From a checkpoint of a small mixture-of-experts model trained on Wikipedia: 12 layers.
Below are experts of layer 3 (counted from 0) of a mixture-of-experts language model. Rows are named gate (a neuron's input weights, with its number), up (a neuron's input weights, with its number) and show model dimensions 0-111. Each number is 500 + 40 x the weight over its row's rms, rounded and kept within 0 to 999. Numbers have three digits each.
Before each expert's rows: "comes after" lists some tokens at least twice as common just before its tokens as in all text; "gets" lists some tokens that make up at least twice as much of what it gets as of all text. This comes from a sample of Wikipedia text that the model never trained on. Tokens count by the router's weight.

# expert 8
comes after: "\n", "-", "=", "  ", " It", " it"
gets: "-", "|", "\n", " was", " is", "'"
gate5:578516483602448416507518543585484548497446483603454483498511508544538446486476541515463552503468580500518481518515493572419501509479534520457447388545498552439472439490501437491544480511461521521469448474503477443479508494501478521552501593522477520439522538500455523546475487470612444483517495533561425473510519485485564516400485466552
up5:463490498465502542498506417460537493506486557449590524517511447452495521476529494496536465430494419455507558498498535409511539491532533500537499544495524459557523555481502515533475527495538462460551481536518515589518488477440459480486538447470532468620479445484568521442533459556432541460446516458474488529516509504501449435618568539455
gate6:496523479594497451482519406501505549504496507548464482491477507539524444464524521467537506483554496495452550555500485499524536464487541491565539547503470399538506472545510523582504502508537525559480465535524454525577576547528457467416541565507590506481506513466502467538494537505485510446465483462511422439488540470475431422553509480520
up6:485433569427510515551422536493508478508497493484578425464506474457448522517499497546447516492494498530535488461508518516507473623505454511422511498564576628480511502454492492456488490478502492440510552443509523456493473470459516529559463481519444455478487477510517538448507460506520500581512545556518522561516449544525599548471530526456
gate7:499472527449539576460440526468512549502436474455525500506512464585500517515496509436496497433540495465505524494452552558498453513470469549503482462549502418517494501513424466528452564542541523520504489473503533589512474457526490403458468453467539542435511476418475516483539463558476470459490534518474532610469517414577554438501513508538
up7:534490462459513514521494544496485523450517498480555531529519507475449554458487517432468550394488477445452532519543500593479525498471449490519501465489465488527547475467467443563474552498463525527525443475473484580504425460511454455494441449518537505435550465498439531447512435479546383545465531496501493487520523424541518438547464520436
gate8:496438519517497543511508432497479523481539470510469401488551496479546365491445505419513502515517470470531469543523579489496405508475510506523482471511475492521451495508556439438468427526469483549497539485508489525479453505455454442502531474549484485402498471471559461512519483565503470494554489480565474487476519494551440510527502524480
up8:524486492479462512503511553485566508509550535496475447521475467488432478531510499489519523515484508492471504476532489460473547549488534472496494505607490461516532438467465476485474515433519509469499510498451525576516449541468536439434475540540451539450489538567507452553463488506500449515572518485511533548449434415570446448504565581430
gate9:481586509529472508502446426498482476580507472564467491540439472425463468564475501511559506522441480564468494475482522459539506498499461463453572447527504491548495489520596513496552561458494457476502454555458482544504507485419537523520467478558523496390498538479458477454540490503453461557399479475583463514490486534565427481500521470458
up9:414473448485556495478482592451491546457484542482544542465526482517553520525419449507515508440473446501455513442457520537470513494449461500503405505436469534486469506550487527505463444491586500523549519462591503453505518497591515493492608563514433570474480500461480451561518487464458537485546552523538458519444481497467437499538535575491
gate10:442432493537510522406457467466503509528530457496422512468459486530521541431470527524507483520491551547455488530494533434441506472462547481441498471439444446543516512517527481500545481505493482493518512493469432464564476510579515463531515433516509508487514519595531462524530523525485446463488545522425502521442573500460499469508520548503
up10:503446417503522527397501519518525487539484405449518495463513540504512520423525490563533525502509538480463474439470543555484455504427540552408466469439458494488555537414528475551501486495485510526477492481478466434517484445533458539543510464504431509561468525551481456501421558518508434493469522492453457469510484516564526458505469484451
gate11:548540519459499493494528470488467504549538519479414466531447527524480478422553522525485474416470520519490484442431465474484418474576513462457531511501452432416569490454530456482509477512484515470465446496523461465486501565454510413460491503558566547498494445546456523523532536461487539500434504471537465426523568521541592549490512508463
up11:456480536509483488471525537483498446487574515504541475506519509537531446424490575520494556501575475505503505407482491565568513478519438507471494546489539461470499544470508542516440522530505481539446507508485447497448459489519477497476521442556519430482464592498415507442473453429540498478539460473433538537517482553499527470493484521500
gate12:548473472514478608558536423523473494513513464490543443559467528482506500482512530481453487520479479581552508460539496511530518451544518504551555478530521412494482498520569491450447566521531463515600557505453505460538555460540503513504438497542511461483479454508556422487486472492496475650499531455509478544564455446455540474498572479541
up12:496470439486500497501547524493443451536532522449472477501544572511537479478548460498440505538563533512566514467526540580466567489506522514528442450475597541517429497525471456515524556540469537515486427521488516448503495519564490624475526509496509487426491493498483473510473430474408442518492461466488565529470612486478525524553460539526
gate13:460472481462513562506517489487499532448488421473486500510497540589544510500476507464529483452431467540503507330526530558525460459512539517458501462416543497521452478571492449441455497466578481512475543556586439525472490506507589449532521454481511411482517568477469552521456458450455490551532552519500530529538551521505535515565493535489
up13:541465494486455485588533487499467507474524512476502507537508554452519535528511589452531490518541557458510457461558542526484538483502557529523582467502491481616524508458500501498545527504501452557565643438534467525504590503537450454412535439528555453497494547475520484502483397437427482528530533455523516538546457506483544465479451483480

# expert 1
comes after: " |", " United", ";", "S", "L", " Mid"
gets: "\n", "e", "es", " States", " R", " +"
gate5:445437487517506556441542464529536508503469518422452526563419458530494541534504477487506467523492518497538525477532476499492592528431482536451534535505475433471567494452580539503490515491443470543430444440454423507520527422460510494488520515569538511434464510489490388407476532468468434471514498529521497527498559530528460518484517471547
up5:463497400540514475512603506538531457520470492499520508507479382563482495456443482481506494515505478527538448512559484469501432470507531569502518515490474486524500509500533457476458566553488443525435452558501489513518508502432441445491502536579557444402362464500521447454518512524548487515609527552455597479590597537468476563454537492498
gate6:515515491490553491556520472515520528533539574512453505569435464524548466526524481529497508516535452507527590538517526508497543464459486507436574466448493467532519545490525538499586464503458512461499533516453497557455553523539520546501511513471501507568520416518504441446500484501548540595525472549496443539489461463516498501498416500417
up6:536513505487473492453458487438557549524426474608529455543490480560471534520476465537486463500537537430507466487490499500531470482544459508499452535551534605458582570498541454551499471489485480482489459493443502540455528536484500570488537488469501569494555537467488531479476476454423504552527498497486446551473410497501520588465561460447
gate7:533508470451555455487474453555460480484472545489431560530491476554457519490506482585458423461534470488520545596453443496490509533564454495459523494486471487543533583455526569506535448539527515466524490501480518471478514482510491475537507470528573499596509455529583426542527441605533486463443493464583548516446551493480488508474458466453
up7:521469509478576483527503467522498471557511562498477510499480442467493461502526488494538468482506516537532448556474494478469618489497574449550520538476483548487514548471529472554485513561544509487532510525583491482492549466585446544477557537480503550528432520504587490463566446541511518533486490422524475503488426559529477482421439517487
gate8:514525465542518542480521478485505572539584568462492535502479488504510557563473466579510548513489449503509462522368523560435460513509451477505534518470449504449532505420534513464480446488506537520460541570505479468551510505534521416519434464502502552493498525512569491529481516445508450530500419538439492549511502484510532483488446494463
up8:484501476551528477445537468484509514436510544546518483527553475581453506526525532527410464519459531487525529551493482516533527528522437507489467542526576442490570398562489503478543451502496494488583506434520601445444547496512495508503576518533449426501510514519483558446482523479448445483474557511472519526498487551483476494484550550515
gate9:473540497575517519482480474485484504481553492570550513572508560536531479487486517528463508511459550503485537450495481499500469507582452521438524505536487387512504482523578593543538421433496452512487450507445547497498553490491496444492510520423550456509489462513494508504492559502480494425519363505499471531484474541503523552471434505544
up9:485415516480500477512536517489541500531503508438498475463499489540482446514479555469521532517506501548449525500532481540541498516423584527396497577493456561533492523492428412528461464542500483529513499478511452533516519500522530546512517447567500531453483535490553523504523470503498511523527533509537511509502600520524476417560581514473
gate10:511426502501541486456458571524435441455523486501545488565503503435565491518492501499461500551499503577589521481443505484483474520539563420558516477476413442510500516518522537495511481442498440444531440534512476478476561456518478474468517499459490466474499498525444538516440537477425539454528490510474499495515543513486493487529511468501
up10:492487482490524555492525589473488469460491498518496530584534526453478524490444490511381506491499478488512484503599461489487494563534446470558490495480526517508479530515541495467527435391477547476495498581478551472522595466532440463506507479466478562519465530476503548517509505516448505432434555556410532568495501450543495457535528495535
gate11:478466486470487507493489491528495454479477528450493518535432405464492464470487520490472545503428441481514493521484448581508462490481444462572567474563502532592571452458532490506523441489537465453513575504425477485386490498543495423497549528563425497526428497485481472557483517520480421472489557492473500478489536538526552506535564493468
up11:465489500486509507472524485466487520492518487527529472526404429423479463529437540490481524478442456514533455443473589570459507516513506530593459491428461456557540480499525515528503438455559456606576531476494522516497475501441473496491493506475556518603489463528526519517503517508546533466501510440523534469518552534465516508445529532550
gate12:574449535476528486480461510461535508533475523512479516542493430501448551496478493539452493532478504512558511462498644544496522512500461443502508439532500509530537453495466510521584552505513582440471579524519486422514513414510456525497522479476515484469509488558449464519499463472470477444416502515501464488497560511460460517576557435477
up12:494508595514508532512492508477550496531490467460426527516463488538489518477551547464502489476539535467458532483503488392506469472455506483456476408488498578521436503513491525402439482512515439426507503528508484525474474481477487481548513524406501395526450496509508515476531512474460518577515512520587530507538516511515453479573524517503
gate13:472485497543516543440473527438515485432504504467504453513477491497492484577449532512541480512500542496483460558538521484474515496524513529561474457561453491494450526443502533442501514459510523473563548516448571536506502599511457476469466466521512475510522506511514462480458483532478528510485498508569546487400504455475480519557417470493
up13:455435507546465446464477555484470449529549458496521511477501515525480471493470503516475493521479485503495537439461472533499393521506423565477540513475493509515470529484465474451528504592466533540504545491470548421495460434503526470484475435526525548519497535488553479487540470488509482428539482538489487484501437465489489526558431478444

# expert 7
comes after: "=", ".", "\n\n", " =", ")", "\""
gets: ".", "=", "\n\n", " for", " on", " ="
gate5:564527479533480498562493523520493522497478492474472445484542488511551402480510542506466486463493522497480514521491528548483483465543465579495484432576430480440458486491482569430560475417544519471516501492525479536463502534487390488503452499456471489502512473486512488432481503545443505507472463502541458583434535497449430554519545498511
up5:515560524500461603558530509463456506475523496443442502505498431536539484458564420540531455486514504506514543521494597532503468489486552511554524533520482459467509535458567437445510504413555540478445495547486534539563461544504423394425569465511498503458540530472506467481522583532464540562524569523498502517454479488438501531520525487556
gate6:489484535525510536455451432555469440471560459509487515498519498440407551558515440525486450453435437475477603456569482509471497447513475479536483502510452504489469468550520488491505483501580520521500489471466498472531506435429520490462538465479556543529482488520524467477513448457423471520477575487521494491509447480401476511572516509560
up6:405494508543518502471445492540482413530514435507499416562448473495485572443464548573494457496503523454419550420552386536505494511466553502519498508475500534486505485507451507438521510434491490520519540537516586439503547526514497411537481495553544545463451494455547399488486522543578524512494499481525534488455469499425465464520504546518
gate7:494437515540589559494500512510523556580574537511478512499512514539534503548475539516504416550551456505457500470562493487470461470494537468464473516497453538488464493478525508510541536492520489532514572517438494551495427544476432463513450444456524445492488457470443516524507574459599490499523436496557533528468517503495504517509518510521
up7:397488531543539477472537524506484495528532417487463514507480556522458491534482522521479462554546559487425559498464498450473472445483516515446455520508420628552530526494515495475589505545534490520603553504473509537519428494507479528499400422477547446476489565531546482440486560406560488457511406507515561507447473536501521489493543513519
gate8:509571577522473507499529505489482486506537514569527507484423487502447464510535523533464536482518574556436437495560548514518513560532492493434500497521494494508545502494536490459458524427525525478522572518490510545436530490484531485507527523532530512585525501511506502468502474491467508591475486554486464470446513448496532493529503471589
up8:467439423477521465504468492513515498473490470425456504521576501516559507468486471488542509526463460424565525498399416498519475445472468496570524536477527450509463481506486489544558509529462453523447414501541543416569435538543435523510481500464487517441505487465503559504495483486542489432503485501520510577524497568516441530494526508412
gate9:408423579438545570468507505545502479496478477497495491506454511482448433521527440458493500555475550538538508510560510487583577539487464488567459461467500485579509491525496461502482496540537468488437499490485537486520492437566544475532552513456478497449491498486477538528472552442440574461480561454477479484475621516501400468491508513472
up9:449471523448503488538504526523453464539524517461468485469431537434419481464429454495452452473423465552521515489517530452534509484541525480484463496488521470470495466517468481557439499536474534489508520486473567480519465578495512567524491528496525515497433494493510449454556519460470578614459528456473450534459440513432427480557505511538
gate10:543512460485446501541532423492503521545508466492494529431558499497493413404540505512521436532541484500578466433573514522485517570500543500521441517533520545570519525491518543494522539464514502593486504463493512503528563534483433470482484492496422489527486508456569555537526510542499513509504528503527480499539495490383439570479510484509
up10:526436552521516525479477532449514475445468533481527498500503570579538565519473541474431606491493502504411522499486488539497492472502486465544555463554511444468481549454503483557460472589471528406474523522498570593507443502539440466482498508484589479464495527465437534503448475488532561536517472476590509540474499499513540456539510464493
gate11:527424565549460449516522489518500512503485439466554541490491441469530490550417533518518488527537532451532429628478497521511476607450496498509529496525442554464547489509490529419518465497499552477562486463514533501500509465497448513478462443463483552442556542458562531566473460504497459532532480497489572544499482520520394552480491534513
up11:453446582535501478488504525462501578577505443526543540529489449525505540505482539489548454515507510507492483599497496501511496481488507485536526449535572514431506488536487518498516464437548528447506466460551433539475510523504480518560451428460499588479430542437564412532539475566537498538501484546540517555564400501582404559539504526599
gate12:555500505495516556491500465531506529483495452470524498503546498481535433454461539499504556471567539497435463514543553525504502480496548501505591407552585505432531467519495360378470554536551505553581531441517451505535553500523504522480514533533499509429479526517418536485501455598580532483515457455523518511505508464498520499529543438473
up12:503464472475464537486539571460496523428529492521469460507530505493470543585594515512464488508490514473583440481498503440553472444525450479455483590448494541557507537516491512512443506485495472498484523451544544530522477427381501493542522500477521534525527535486517577458413476525454463509556555522516407474460477541458501556514479465492
gate13:446507505480511485430518445457467505463489481532471498499548540399467430553562536541515535513445574381478508511504516591512518529451417553474546486517508537436535509434550553506487495469494534462535499485481609539505556485537494496480498497519513468542548444459480385449538450511541497501512441468477518502411529517528560502420481496482
up13:488586521474536407451575504454514436442537433523493485492472529491502518514553494498521418459442482540476530530522476548511495471535384558486483499550469519501521538458478487469475477414492455441543516505553522544517581518496462439514442492533529551440481501488484405476509432525458527440427422446507528532464576518526529548424477502504